Below are experts of layer 7 (counted from 0) of a mixture-of-experts language model. Rows are named router (the router's row for the expert), down (a neuron's output weights, with its number) and show model dimensions 320-383. Each number is 500 + 25 x the weight over its row's rms, rounded and kept within 0 to 999. Numbers have three digits each.
After each expert's rows: "comes before" lists some tokens at least twice as common just after its tokens as in all text. This comes from a sample of Wikipedia text that the model never trained on. Tokens count by the router's weight.

# expert 45
router:502509491461535474485473496493545525498575504522511502493502503483515527478498494535465501515500445517496499468501462488481553512479525505514515495546503486524464521480507493421520527507480537
down0:459500547530505498536485481476505493495524522525472497474469522519537493473476537535481448510488472490491508500521510531496535551553477490509463522490535519522524546523496512488524508497481536
down1:499515479518503489541535475534481531516521491497484475528472489519496467492495493519526500527542487496483499475471487540538511507468489517491491569468506499468432472477545568477479470501548498
down2:469505481473459555511495532502484530484490495532502518520544520505485513520501478502489520498515516529529514544507490490512519494507509486521506483529521520533478509502533474531508503556476509
down3:512555466536477470499520544504494550506488489503555509462497496459508483487519522526518490532494451479503512467519539458524509496520524568516488519522487516503461529503476496513487518497514469
down4:478476546521488523480515522465513474538547477493530517461484495483532469495497511496491497552487453443503482476494505548536494457548485465487566517535517511500514524470501509493503506476516514
comes before: "ing", "ed", "s", " of", "ation", " to"

# expert 12
router:488478476508536530484492492486522519517535460483535504499516509499521488479459487497467514527518547511534487542517492540472508527492540515535546464496500535498503449474494477468486486522531525
down0:518537553499528480501520496535525496494464505511476472519502498511469504515475518521511524514501487521487515529492488448494476527501481516505515464523518468500486509535561491490524505471528460
down1:480520497515498493493499491500450489492510463508473474488470520536538495447534520466496486495528519507456470544491527499521532552521482502505482504509478445459488551487531531497491524519467492
down2:500530468483485499533495471542534500484486462487477490521496523515515488486484509480519511467496519477509496470520456493507489509474492485521486559472468531511539510473499537531541530500516525
down3:520473503494509517508499454443518480492472502497492487491521512479513532541477496519518535511517527513516510531486483503501515467534522485484460461500506503493463499503479495501516490541492506
down4:502517485558490522510520470462524496530469528472515479503473492498512518475526510539516495537513539459499495484513461461542465463515488551476475481488461490506498468507494531483489471479502529
comes before: ",", "s", "y", "e", "ia", " ("

# expert 53
router:499494495456522544507478494510493495504502505493495502494493535463501525484441487471478566512525509510498514456487449487476525487457544525530517507506493510517493490482519537508507517491462514
down0:440523483496490492477498543534495502485459495545452490478509484506469508512454532544460498493511504509524509481512473543480487480514497512461506480458488446522532486505492473508494468487496468
down1:537466496464475507452493527489504496534496491507525513528512516514508532482500521497535477511466494513518487568521481531484544501500485474498491520490478541525510479494486532502509478492469494
down2:511467525494492558527462499480491465487498486488547528479455460475535522501501480541464466532448536468471495503502527485531501499450489520495499456537501477492528515489486511518468544499480501
down3:515487515499550547515502469482507506505498520470448508504473506525529505524490493536542525513511472472517508482545516450498487519562502498482502476498505474508493514502511481488509496501499507
down4:493523487476479453514529467499550476518539494526493496516469504528528458476508510513519514480480493497494504495513496433496557506516473527488523455491490535485535533497542552510505472490477466
comes before: ":", "-", "\n", "|", " The", " In"

# expert 40
router:514467506505508528534462477508495497501509449540531492495483553517501562436487457505489527488532495527534491525497493526486525542454511515529513485503489464457511498483485514496517533530518516
down4:502472497562480487532501466524518502543539498504546527477477447509493462478493471531504483444487508512526511444492493513496528516508511514478468509489503462504460497501506472523471500508514468
down5:507503482511492506527469535521510436515449477505502479513459488501481443485501517452496537487457469546534521508495489526500522474473485492473509537482501507514500459505468505522489509493536442
down6:526535567493465501444494521490542528497456465504554492478516464462477499515543474506437473469501518474504515520451492502497514520473491471509493488485535506525488504472489525446492556502489539
down7:527509469510539496534523509568542453455524455536495500457532537504522508498462514474528476535489505539466457556506469496481524474494527496501493517471510471497496508505482517458505497499512510
down8:511523455501469476539530442501454481509527517481499466494484502491485523513502512508490481506480468486497511537492541495527531557512504458494463472481490507477479519468486483516491508513500536
comes before: ",", " |", " (", ";", " and", "\""

# expert 7
router:519461544503478499481473496505516496494469512479502546464527473453528544451487488505504513478492517510512520530487469532431529508474520502496504488471481474526495512475493488490487468526472495
down7:479489472504473499498505466523485476517482525516545469475492493506470474531520512483516560532497468459518516466528487546475474478466467471516457548472503493480504508497506514517457479479529461
down8:462458516477482496506461470443468499476510479505515481514450536529530505521514474501520547533527531493461525529497497491510510565534498511495514493498518519513490536515473539508483523488519499
down9:485513501501520498550508511506437511436502473509487511482529483495528515508511508535488487482522486498515490481482519510494481479506474528520501487474459520483505543485449514560482549501545496
down10:469486530558499488511509525501469530496515480536475532534532478496501501466509497491437464470474474498490522526481493508461545492499464477472508523502537478489549448533487473507497474524518485
down11:492478477487505509498473477505476519503513455556500490510502488519577493511494482508479475504534492510515520483492482528523520528536545483488493500496507469523482477528541461491511527479549475
comes before: " |", "0", ";", "3", "4", "5"

# expert 56
router:475484504517462514496457504531540552511507464510538541514502470465516550473487474488434517470509516542507516493513476521488556491507532504498499493503522469464467476446484572483506515507495521
down0:516456534523505483523543538539516488537507499530476487495480521519465527501458511468558463554476456502492494525516519495535488481497519488493485482492518476487464521495547491493538525478499510
down1:513519533533515457512502495494451471476451535524496539519498535517482555484473524470475485487526498532538485526538459522499476479497479512474515505492469535520540537490497488527499483545490513
down2:524499547468507534516506512445572531494477515516505492521482519542481436466522476509508494495528553451482542493527507507503507490508505473478524487476478495488532517523491483485481498479480485
down3:478466504492466513508474490497502489514499480485485498463497500521498502469556528501482515489528483489489490502465475518509458508516479523482460469519531502505496489477466537491499480436521486
down4:490510533487498522549515518508499529480508483529466518491492571540504504495516539456543544501461512563486485498503443479470486509493558513491483458536485486517463482520498490506517488447511486
comes before: " to", " the", " a", " in", " by", " on"

# expert 15
router:482489482447495537473487471495488561507522508503549484480489509487523467455494480482472537518552480562464510511518478515496492501485579464525538488492521470485502497462474539476488542522488530
down0:496535516448472542471505507523491529513510471529520541516488573530478514481531495521497525464476509494507481497528534477533493442514530480489477510491474514523465480535477502478523554511449485
down1:491526508524482506503498472496502505469484461539487517491472527535512526566507492498501505538473481499495510513506501525475521537512463522498545526468479495461495508495555550485513506503508462
down2:530518472491487529499527500532521519528507498461515510530535499498481496514499482506479525526508498488511510471517525471515522505461506473512495532498502492508481522549469525519531538503507464
down3:493490514543513486488524487510503483502511506485500542494494517458507530544510535460458519480525490435468500481505508518481517550511498549487481469500503530519547493467467491472509496514535517
down4:498500510468524486476512501500489484506535524469501461458480524518460515496478463460494520506512473495524521490515517522508524512513486504478514508558496483461464503508487464506510479483539511
comes before: " ", " first", " \"", " United", " same", " USA"

# expert 44
router:489507489457491511514453500459531463457515488543525527497487520477519514471500495529467529524506501496496472490506502493478501516473523484540492502517452481517496506479504508480516506517488534
down0:505499582538505465487483449533494505505494473515490508522461492507531508489509541487493493498524517536519541519514482513490519503503437499491455478485482520471516506492521485518523504506509494
down1:503522504485502476512496506476488500557467526499517544522495517510508490503484552527504526505511519518501529501482490549535515534533502499491478505496505517508519470466480521512515489470503545
down2:481519492486517501517491482516501478507477507471449477489534517512509462496488488534539506477498507563478493521501492532465503523487432518543507522523476539506525493489500448483485473530532509
down3:529523482496467505473503504506463509513535482484519494481507462500513517478496477515476489475466534515431509547453516523490510507486502511501519495506507500455564520496487482492472476461481485
down4:477500504524457443491497506489508471530527497455492515503513489528471530463506551495509456505480481487503533516495503491507499509504508501475469485511527471523439503463471495514498482486473517
comes before: "s", " of", ",", ".", " in", " and"

# expert 17
router:488519527506517485494493528502495539497518500483494502509489526474537557490502525524507534521505466475521521491519511567509508500465550517514500485526500490477519484467508508480503518493515495
down0:494501515477502542488498469479489470512501490510446468475509538490515480483531529469491513476505516509493490487455488479512516494542549467531490508465505523491464456491472461493502521522466511
down1:537517507470504491510514513478514490499527428530492514469451499521523529496479488537534515489526468533554479462457489455493529503492508476449542481502466495450524537548502522487539497485475516
down2:514489455544473471537515529477474541500527514510545514549485464505450516513497522482501543500530454530491530492526494475501472460486525532465502502473470520461478464489488459500540479500469506
down3:489514478502490556509465515506529538460495506488500521467495503487478481531456529503520482476479452518486521512489476523512492524472503478500487522518513477526490521490545536541536494501485515
down4:465472518497461502488505484519487542539510495541489505529489506503444492536475529451507520467513492484547481491505505553522490512496477480509485493503536490542450491508527521515491477479510493
comes before: "0", ".", "2", "3", ")", "}"

# expert 18
router:502505479468516497485497496516498499529461482504564515466506506478523495499493496463461516513532495522507495513466460537472509509502490521529502473503503499498533501457529532508452549503440520
down4:471520513492455470498508506480516515513478473490483505553456509499526541496548518491456499492511544499497460481441490463449549496543486520488491481496510530506491528527484484506506524426499548
down5:479500550531484477536510506503531496523464521494503513463502500522485512488499504486531472476483488485518525499475499500503508533448434515513523509496502512492467492548517488504522483523517533
down6:472508512490496498549544492528483516523491517488519521481474491472493496492520495499467475487493517493518525503432480527477524468495507538501439445491475492462458518503509510460495504467488480
down7:492476521484495515484516492490526542558519542482534502503488464498475495458537546511488513497480501523527469482538522540500455528521477530470506517481485457475498506480523529507521462543486498
down8:510523504504496507482534541443502460446534508556497522536463513507451510528491532506469500492460500497518490510501484467502501513482469460501481479529513507505505526489543487490463530559480480
comes before: ":", "–", "0", " years", " season", "ed"

# expert 6
router:501484509503489500480469469505515484465499490519507532509478568480518560453468509540463510501493471506540490493509489479492493517525527527515525489505493494497474512443504478470515535508487524
down0:508524486436482540506505539504508489491500524527518512454497566489532491530493522506521515494506498498484473516499538487517538492520488477534489535537502491495487526510551481520532511564475518
down1:523526524544482496507501489485487511503509455507512503500552519500488498544513507522497491453488513505517499497511499541469505535468513443467526473524522479455507518533518472506553437511485504
down2:522485511485483551514491512479504519431510502457520482489464458502514486541473474507474512495461499481445496484521478523471444567513521466501467489506515500497509470526526537488485516524499533
down3:503528464451490506519452478489504468566475467470514479478502497536492474453513485451536506493487535499481507516529498506471494494510520511494514544523468536490479524512555464481497514512509451
down4:500479513542448502481458527517482482459505471515500506499513525461519529526485491531490518520459470479509551463539524472484492459548502494494478518498492463493467511470522505489513530490515517
comes before: " was", "s", " is", "ed", " to", " of"

# expert 61
router:497503489476488462503476454509518537490551514514523501454493525464493525470495479512461505505491525463533553498491488558485520523483579465532519490537479458492489475477532517502499446505450502
down0:464512521453449523541501521484506468498483490493537531497449515517516527474514480514544476506527494466533502527550479494512499530500500487501531508509510513499465512491449552510467507519520447
down1:508535507566524495479478533501494468498478487536553532460500441473506516502513514475515532520536494496495535483495490471486455507523498571509501495460522526505497490477523515490482502492489486
down2:446481503488505507516512547472503508494488493513535536536474478542489490532538517508495513523509529510531507484501463492530472553535539491503464484419479454565485475496464510464518495501493485
down3:480536466505519531533542463481506533493447465487463475480540457545482517462510491503491513533475517480469462495509521510517514498504528512524468480511512489494530541486482491460499456454506484
down4:455509486488492530527515475497549493538497481488525517523518480531511502499548512471510498497491495539484497488528526519505522510520510528484514496541508464528502490511515499489553522477502548
comes before: ",", "\n", ".", " (", " and", "us"

# expert 14
router:497487543532453524527487482469513482472493506491503481502526505484511522509476483503464518499534488522485486485496466486482545507493503518516542464526488477528497501497515525462518514507459537
down0:486497516508502490534494497495560518511492515491466504500490484493520515501485498484440498507496473484518472488482488462517527526472485482531475511469486528516518519513521478521465495473507493
down1:487485472490531487491538518437538464514498479456493502512494502470531513497478490517495520480528510523470509529472456514528502419518508466504472499457502501506516533493491488537502524537527501
down2:480457544474544456524524541509531528454494510515472488473470503512531507477488529503441492536481483471493457499482475491479468490472503504518500465539531478510476495520452512443457495504500476
down3:500474476495527481487529504476474508513551497523518525473468495471453539521495483499489482459505455474514510540522501501504508465523528493489470492456464518525525576500482453461496523500519509
down4:480508528471513565502471521498524492531515494484520506496546490491557518522558509514501488493499515525557477467477513478482512484517472509484496474466488533495507470499502503519463500504522507
comes before: "1", "2", "0", "8", " round", " place"

# expert 3
router:484488524513492506486486497501512472465495486511488511453488500445490535481455480486489526535508482483514469499495438491504564495446556514463496440498482469493510513483515512469515525520501474
down4:481488492499511517464455532497486478563499523460506532518506516520481483475510527529544507446480486556486506469482524466479510446499474506549530526522528507495517529524535514484482479545485525
down5:482463535480500521505464515505492541494479472471558506493501501451474479488480446522509460519492478475516446505537477534491517482485496551470499472477492524501519559494513508511513475538511526
down6:484481514529478480516527507507513513499532491483511514489474482482489521540532515527504517486529458461506491491566479476495437471502467489553473500533511469507525486521467509516535527537503460
down7:551447489511491478479478530490483495492512463478488473540536479539492486487501537476507506508540510489524541497530521462516554507514500450538481504520456509512494548535501567495508535495517508
down8:473511469511499509494526475505525482499503506472481539512498497500470487501534453514542491514514498468511504549488516461504493471511514462530479508490480505500488536488502477493509464462472484
comes before: ",", "–", "5", "6", "4", "8"

# expert 23
router:500489493523529472488482495475524520471496466513503525505503507478516531477473512525476526485505529533508479497510484549469505518436506504512529453490511499471544489499502480496453517508485520
down7:470498490466483508455536473523450523467466455467543503488507499486498454494501520510465542468541502527517469494511522473504465533479522537548554528527543524515486527492511492499533493469516507
down8:485461529502480493471470537503519443475531536529498493525513508476472494537445498525504473483498475508508519485480517487504500511503497477537484496484514478512486509506514482514477500527469499
down9:489448480534506508474436498492460531506532523481501532500498495509510488466506490488476521516482477522449511505506480470501468509487503523495517493501511512506455522487460465443511495520511478
down10:495507491537507496527521507493507495457454537468528487482514490509477564487496513495508502510497528491480482460488526462492465485489532484518478533516514511490456494484512479482468489533482512
down11:499483539456543482519476506459502487525490463501555498483475473507455498495509507466505546510485505502533547474502535503515483479486514487496470484527500478501470523479558537520521524579537497
comes before: "1", "9", "8", "0", "2", "7"

# expert 46
router:478519508500488532518487495468556493480516481505489478500489508481517523484470497533493505509512514489451497486526488538483518495483523502557545446517480460519495526454532517451507526519497517
down0:460515490516536503489498516477498509519494502495472529528501504499464477514524504514510518509523543508514507551473474496487515473549480499542531521541558482504534470474553510500475504497530446
down1:535526477494513528521498476473509492495521492518467505526477492504467505514467502526510520500547511479538510461501460498512509491498493516535499520541514540525490509507491502517504464512529543
down2:539514464501503492515510502535506483485480504515483519499520498498507496478490505544522497487539531521506468497445491519488485556559461546536519473500477512487527459501507501465522474458520482
down3:528490497516486515496490468509461530453491517510481486464505503517462429484518506487500508518511509497508538466524538525494450528499475484493516520479503487515530462506521485485502484565529470
down4:516500499454500528527511550484461488515522577518490440520479473507519514481510501473492502526492448481492500499515514481546511497533487571539546554478526480519463496489538530555513480539503469
comes before: " of", ".", ",", "s", " and", " in"

# expert 49
router:499474498501478521463486491470513538516491481507511494494466498474472537507493495507466509519514460506506501558502468486509521548465535480508531508499474483537532494461521527458486515507514520
down0:466536435514498504504485520520513504538528476450512475526522523515522512489485502526535465487547488517515483518449465528476498476492527497532498467461499546485493513462507505523511485488464511
down1:506523490498481535491513482510524500455500447485481519551488540480548507480545530470523515490519521500472519493497504504523517527499501498506545489545496519463509483479502472503514483475438512
down2:511488515433545483506532517485514501529446491486506500496515573469450510501486529494507478467529519476578475515501522487486501527510512523523527521490464500489428498515489506521507443487517519
down3:472522502486524450450458461526510507493485471498514514561493469491515520488494497477442470512505474517511503508510446493490495492535481493521514472502501532502505523542489464519473456471499496
down4:519478532478483495490505510462509495503518491452473478499501503492544492484468512495528466511504502518554525524530501482501486476522518536528464521433515478520517528491514481475501481523507524
comes before: "1", "2", "3", "4", "5", "†"

# expert 8
router:488506487495531547509460509512528487485502507514504514478505505471547516464446468534508511484515484509543491541506490520487495552470568478483523509542470465500484452454523494503496468507509515
down0:551540431497484521482549501486491510494501507547471487479508506474522497447490432543474488517496496523524521461490531530486489512489531494458471529510447487520488518525522506540543526512500466
down1:482513528497493502510488506533490510523529507499494510517519494510503488480490500542506510542506485492540483527493515458478488476472550507489531516473495493550502498506502525519491471496481484
down2:526497553514475490486513526515484552495493494461483459495520527521524517455529525487492515512524467449552555483467553459506512519501483506490523500546484480511502513508456517484513535481484494
down3:505533472460507531477423516532527522547499515488494536509530495468491514509510481490489478517523480509501502504492524494469479532506487530491471449494500519504489508513523432501531514540478508
down4:521519448497500474531497535468512484486482539491436497564499517515502484476539538477510532523485522540461489481535513477478491540516497456547462492541520505510480504473513473457508560477510468
comes before: "9", "0", "ic", "tic", "8", "ical"

# expert 16
router:480484480539482547490467483496562530494505492516549514492478506480525556478485471495496519501516482522511507499526514520501551503474515478523514500516469493456459481446483551482513517503505523
down0:508495469485510493501540489535503523505481512479501536470494530472523503515459545514489481503480504486488479504499534507475461534523513522512496487491497538467534465501468455531483495509536523
down1:514515455506527510498498508516444510472503520533533516480547527526496500520496526456495480490492511473526512502480527544505519468506495504528506529487515492538585514494499491492484509483488511
down2:468529529521475497536559498510466472495535500502514518528487486478515514497504488523475466522442528491510548471521482479483494555543512517504494501492522523492525507494502534476496471491487548
down3:516466465508538481472555520453543489495515512456489458513505491473454495465531529530496474498474463467521515523503493509487545455498498481477519523473489492530482490499490444509474477493473522
down4:528549504451506489462521506515499546524503493528495554483438515498521504505477471534496515451473516478491517516507492526525492505472470565507512497586484504529515535475518527482488511535492501
comes before: " by", " in", " to", ".", ",", " on"

# expert 36
router:497508490494574525477471479512527518478499486528481488481469511466491509456467470515423547510548489498526472505475481528465501500474556516524489455490503470487529466473510494493512468522491471
down0:488485495534477481537514491511493509509495505514521462481501471514461493487521517538459491476510478486490475499497452468494483505496490513496499467520458486443543525496493566496534513540506499
down1:496478499504484492486501553451503504544498529473489489515471484547508512509486488502522525525492543455489489506538475483517512483489473490511460470466493495477523492518528496455512500448494522
down2:498507520504462487489468512517508512477513481471461467517480485467470505498467487490451495528497533495491485513483524483478516531464514501483527519518521517499517501478532507503533500508498489
down3:512516519462548501522533549507552519484495490494514528482539503475465503496490553488579502492473508500497550515477506486530487464482514436528503511460507479481488475513494451482475489538467516
down4:520501531497438481530474495493471506520481521480515509490489482508536500493504476464505507504489527489459498514498463487513510511480439463482509504549502542467458502479533474506496514505545527
comes before: "\n", "-", " The", "==", "|", "The"

# expert 62
router:514487551529504512477453462469512531479518491472494502488540493469513503477483498503447520491492480531534482491464470516472529512495528503509510449503476448497508444488482509441492507550551482
down0:566496530490496499492497516490494459507510486493495469490478480497490441522483540519521525485514482496497539508517576546520469543554550442543456501485480494507509515453503507497528535511514531
down1:512486508525522490506459420454447516473460490513500490471507505510471498518514515488486503526529573499512492485469510461509480487464497501500505525511520522491518512498497511486513482541433477
down2:488496483551513539490525478485462489471517518489489516468480460505468515530487520480502519499502532457492488490542489533547487514512522536515485532483511524484539440502533514458514479517518530
down3:473492529470490496512502517520496531526537541523491478491497514496517460500494508532523516522511498510520445509526503482503520514512512507493505498505472476497483522471464493565457506522502557
down4:514460462516520483491468487537498489516487477508547538463480545452513505482479516478485536534497502467512486522502485535495490465537506532474436512547495524544519470482502547507517451493479485
comes before: " the", " a", " his", " he", " The", " it"

# expert 32
router:482498530497542474530459470481507523497478486510534513491497528474534513462485536515500531512538511517473515517528487502505523526486508562505547512513499497476536485448552543507487496482477511
down0:536509508496508500476471532542549485497491503513498524514495511516497489512476529505485530491488459467493469507527546499510493524475484515434520547488507561515470489499466504503456473499450499
down1:545485535463488501512499484516481496545503484460478488497494486458528519559524495498522476532520514517533473495511491469500491487488512500478492501496479508458494475519482499477489543501507513
down2:512497486523482547532521489475534482494497475540415526518521508505527505476501503530506516505497506507551507495548501485505526491488522511483496488499507502502450522485488488476503536494494467
down3:548464527481487520545484507522451498500508485560510559469475497523512525542487467483498499493535497439451519496467479486479542493514482497472547505494478530485509489489508516538446473450524505
down4:506467501520460522503524489457492462480530538461519495515497456495478514502479490483475494529489460478459510495559477523488459506502472526461478467485510513502490485525505506516496500491474506
comes before: "0", ".", "°", "1", "5", "2"

# expert 63
router:453489524482473501471444487491543520502523512504541490509506483493477520502479479521484517502552488481485507497475493545466521569490504455559519500528535484478523491515490476466514493478502497
down0:503494449481493531491496497537491477541521546485502501515510512495523474476524519463518495528499487493525483440443517497498539509501514477494502490469485532504481469465479552474466527530454488
down1:489494451519487452486461516525471547486439525499526486528483523544515497467505535538486512509497494479503484491499480510491532476475481501489490556522512489518500471485485465505494543500477482
down2:509546477509513502529504489488493521513492503488532532491528503489523520517492537549526504555478485451476504518521480500497500491495487519516537514494487515466491523505519462526516475503481499
down3:495538501504508519495487505520469475506500502514521476458474493523474500537501506457533522493533487499459488456474482532501545487488486489463476492484488507483487518494539466489461491507474523
down4:450494500489509464464484462527502506519502467497507566473480479478501532502489492556450466476542499557498521511478513522503513482512531502487500494471488496505482482522433494502494477537482474
comes before: " the", " a", " his", " their", " its", " an"

# expert 24
router:496505498487472548484425450463510529492494471517556515518480518475520528511466450502457557506533508507515511529526454516476508517514508497525513452466525508488510486483526497477498526531534522
down7:469508545453481529524485495450536513507499442495508492500470471506520513521478479514491489509530507495487542484481473495483470513563491524498545491478525481478466528538526479521512515517505492
down8:522503471512543521507478497490562517486493537511501499547497493476505467499487493457507532496526486541516511471526529528449557461505493452503434483552501498475520496459516496511528471485485548
down9:524500487465449541490480489481502484467445485541487516503501479489514509526452550509532474475554478495482515484467511534499501512475475525532512529518489514497501516504512499520513480519509482
down10:493504492484540499499552498451544523483465486503487565532495521556481497496497490501531509439505494492501482521477483461498507527526519515493506482513509494481501490465559554490495523496498482
down11:488502449497516529471485545534531520482499481469516475477481519518493541490491508472525483526407490490485522475521559509465513489472525493499513491485463488527503499481509461548498526539501557
comes before: "2", "1", "9", "3", "4", " "

# expert 54
router:486494514495495523487484516480503508473479484503489458504456474500499531439462482476494551509506525512457496539512492503473555498459469500490524461490503485493478514449485490502493538513468558
down4:480509506522456502446558539492463482529500484503478563516515465507469517500505507462496512492501496494453535482485474504518515491481505494490500438472492455481487491470490465489552482507484492
down5:522475495481481479514515510542508498481468478437470462480495507477517507527476481502544507500498456491529514555513476511507495515501480525490482507529468528513495504504501517469473488497462462
down6:449493507487529510455470496516494563521513521514478476483523472525499503506505489529490498507547525465500516470474488526532488467539496503533498507542466497510502503513484480509528453492506498
down7:527505471513481555482459494514468487496517476542502470493506488472523534429492516444486500512491488454564508517531467490496526517528507449516501486497488489504540492522493486499518505474525464
down8:493550493535492480498532502526506479443491526514507492486512475545517484521482537496437494477478486530521500497461492506476509503489475459546479487500477469545527481474433468525510488521502500
comes before: " of", "s", "th", "y", "d", "t"

# expert 26
router:509490531518527532455480472505512537520495512520489533494452538481532539451485522501508542507551451502477498526490456481476519509497514489517527485531491502495522486481533555488476510477480529
down7:515456510502510481504478458496518504497524530539479507494496483495481531488472521508509462468550512521488510441468472503486529533471539504487495520485479501515496506524490472454508511491449468
down8:508549536557430559490501521468490484514514474472520506513473535507450502473517516504464483502512490532488510481495507469524482449458482501492500456505504494535472554482493497447498468498505497
down9:491547518504527490498509502510543509476486522510484523484509520514501486506508450514489527469485502520499513514491482470515530441491483469461476500503486524486493492514460468552477518487500486
down10:495473518470488518495524523524468503527501510548536462481503494469481554549489527490525516514513481441520523494492509488518512502480483456487508480526513512540509475494517491477503493503535503
down11:501459526542496528542562508535522539525440457496506520493486527511490503544473496467468510495520479534547448503512510493466493503492520531508479459473524528455497512469496475512528535470529498
comes before: "0", "1", "9", "5", "4", "3"

# expert 10
router:496450488527482485500477485494530558490488490533536499504513511479538503522503497522474508489548529518500496481515458521485500518489527503518516456488507472463504470467521525459503508483507517
down0:521481560490467471491499499500477521473544517490502490481447522426478454469492522505467503487480488499531480484509506498463490505516485491476530477525544517451489493495504518477490527493471512
down1:466501464506512479457548479511497485441452465556452494505495508516537524512473468523510491530514524560513497519469497501497463513472450483502518503494479469462463520527503495480478497529430525
down2:480522505468525474483561506512497516454494502520496514456480486463487485479527500458471487467520513546486483483480501503524494498507466477470476493460463478499505492516481545515508525514494474
down3:536471500508440476514519549511500491490508530500519484481462496505543503492489498481523486487521485508495526459523469499516518501519475535525484487531526471477485520509523493460458498489440503
down4:500467491480527506477512510484555481477491483454521515530508489473532513533489514516514470490495513488500522513567494471504501479501494497505452486536543488530499504511516459475515464465498526
comes before: " the", " a", " \"", " an", "S", " well"

# expert 2
router:473493531455517511442478505480483515521471484511531524475499512503490486499503491501486534527501471525466485504505491491478494505451507507494521464531503478514528473499493491483510532559468492
down4:538480500473532461471498480493511485531511518475518531478520527505525453471473517519505480479497557486468490548539516526489480516467492540512514491505500516465485506499527523495492477485519513
down5:475527500520528515468505477539559547462501472522490464503495450494512484540505506534460543519535484532561495509505487507528498514464496491492485504504538484487445484486494499490514484510490486
down6:509496468500471551516481498505535531519551492502525503493513521527497496501524434528565505502477525504479513476517517522481514491505459527467503497532530506476487489477549430503534507443510483
down7:512527526468468536495510483478500464485492479487479506508493466497472497505500482538484496538514503520470520502518463516516481476518512555518518489500559499491471455511505485538470521496519515
down8:513521503500487504539523515522536504531497538530550476470531486508497488508490496535517443496516472504494541490453479519466461477507503519514480529487519470507482457538505496483510510534519491
comes before: "0", "9", "th", " years", "'", " career"

# expert 47
router:493488546525479472506483460487531495461461495510494522532474511462510530499449493513460507506561473520495508504516465501502502485486527485513513483527554516482517486489513525492492506488488472
down7:500507497521560518509504437505554515532453509516510509524507474494498520509498503501489502511471560520512481495522528507519492505510553541482499496446499486497468521495531481504557475479497550
down8:510464504523555506517488517478519529515537512489475464505512502524482498487454501498513476495493491520486511490527520497494508506495501490502494498500475459454515472469441496514449500508511495
down9:531527508495515465482518500500516516507515529518495515483497482517494508508530489476485454503517508503521497540461483517497475491485522495516523509499486447483468511472532445489503456482496503
down10:550538454481520530505517522485522516558500519455525497533513498524546503460488489468540495480476520508539524444466510477498494496481503510523529468484490513505481496504475487483466476513461498
down11:486512503519492505533543509528495507474477492521484517545546493520509560531479498507460505444500513511529527541478501508498528477504465497450534526493522507463491504509497513485494479465465498
comes before: "-", "|", "\n", "=", "==", "==="

# expert 57
router:474505513511496461470476500462506463475492505524560463501483482481527522521495488500479548490542493480502514499536472534463508535473497506497498452508478515503567504461538529476477488473516488
down0:474485542504535495484529461501472510513489505487492491484483526533485521497505461517488532482526544517493535480525518511465486520502522488519475446534505528480513489517464480486493537517475509
down1:505525482448528491514501486480494474478478479512501522503449466528464466507530478539509522487490501453533512499484492478476492560525529528493501508514499488520466494517495522501539524481515503
down2:535523485497489485528516522521507514556489499482526493426460521501476507479540487487527501506467526508509478490479493452501494485456467498497556491553528521515476469535547512491521471504485506
down3:513570505447527538471502529510442535496470464496540480480480496503501480517498500487455528508520486483493478463486511489555505488473511499495508513545499464515515529451456520525489521527511483
down4:513478442510517499471487524528505490516459485512464496505522505455487512452513492471507483499499492486489503513518463492493515477449495499489480550473520497494479499532515427491537472524448482
comes before: "0", "1", "2", "5", "%", "4"

# expert 31
router:469462533477495527484497475483474537503476506440504531470490520474521536490488487477441516513507478550504508527475503485479508531498534505503485515496516518498518496437501507488479476555500499
down7:516514523539479502470482544495482501483503526455561503480478476481485521495522451522503536545481516488521534488487503513467537529540455505527486479443495447471462527521480498557490504489526468
down8:482508513519472518493516546506526450481516559535516498519500521420524452567502528481503481493503494498508498497527456499520528498474496479470501478497515512506451507539553453502480481478485475
down9:487504489533488515499450490439493466486461519561467517484476474533507493503518512543534506526467551497491478544491527472522500520501497501489500530550499493470509471499543509491493513497494523
down10:526582514513490502502524528510508501491540491476476485504505506530542461490510467462508527500483542474480477508509495517465489469515494524483474532478528493492489463534486466487487491484538499
down11:523515477476523497511507509533521505494504462461491542501486490529486508482513494482465511513551508507510543495519480471503489511474515518495487482546522474465480503524511521489526470533469544
comes before: " |", "0", "1", "3", "2", "4"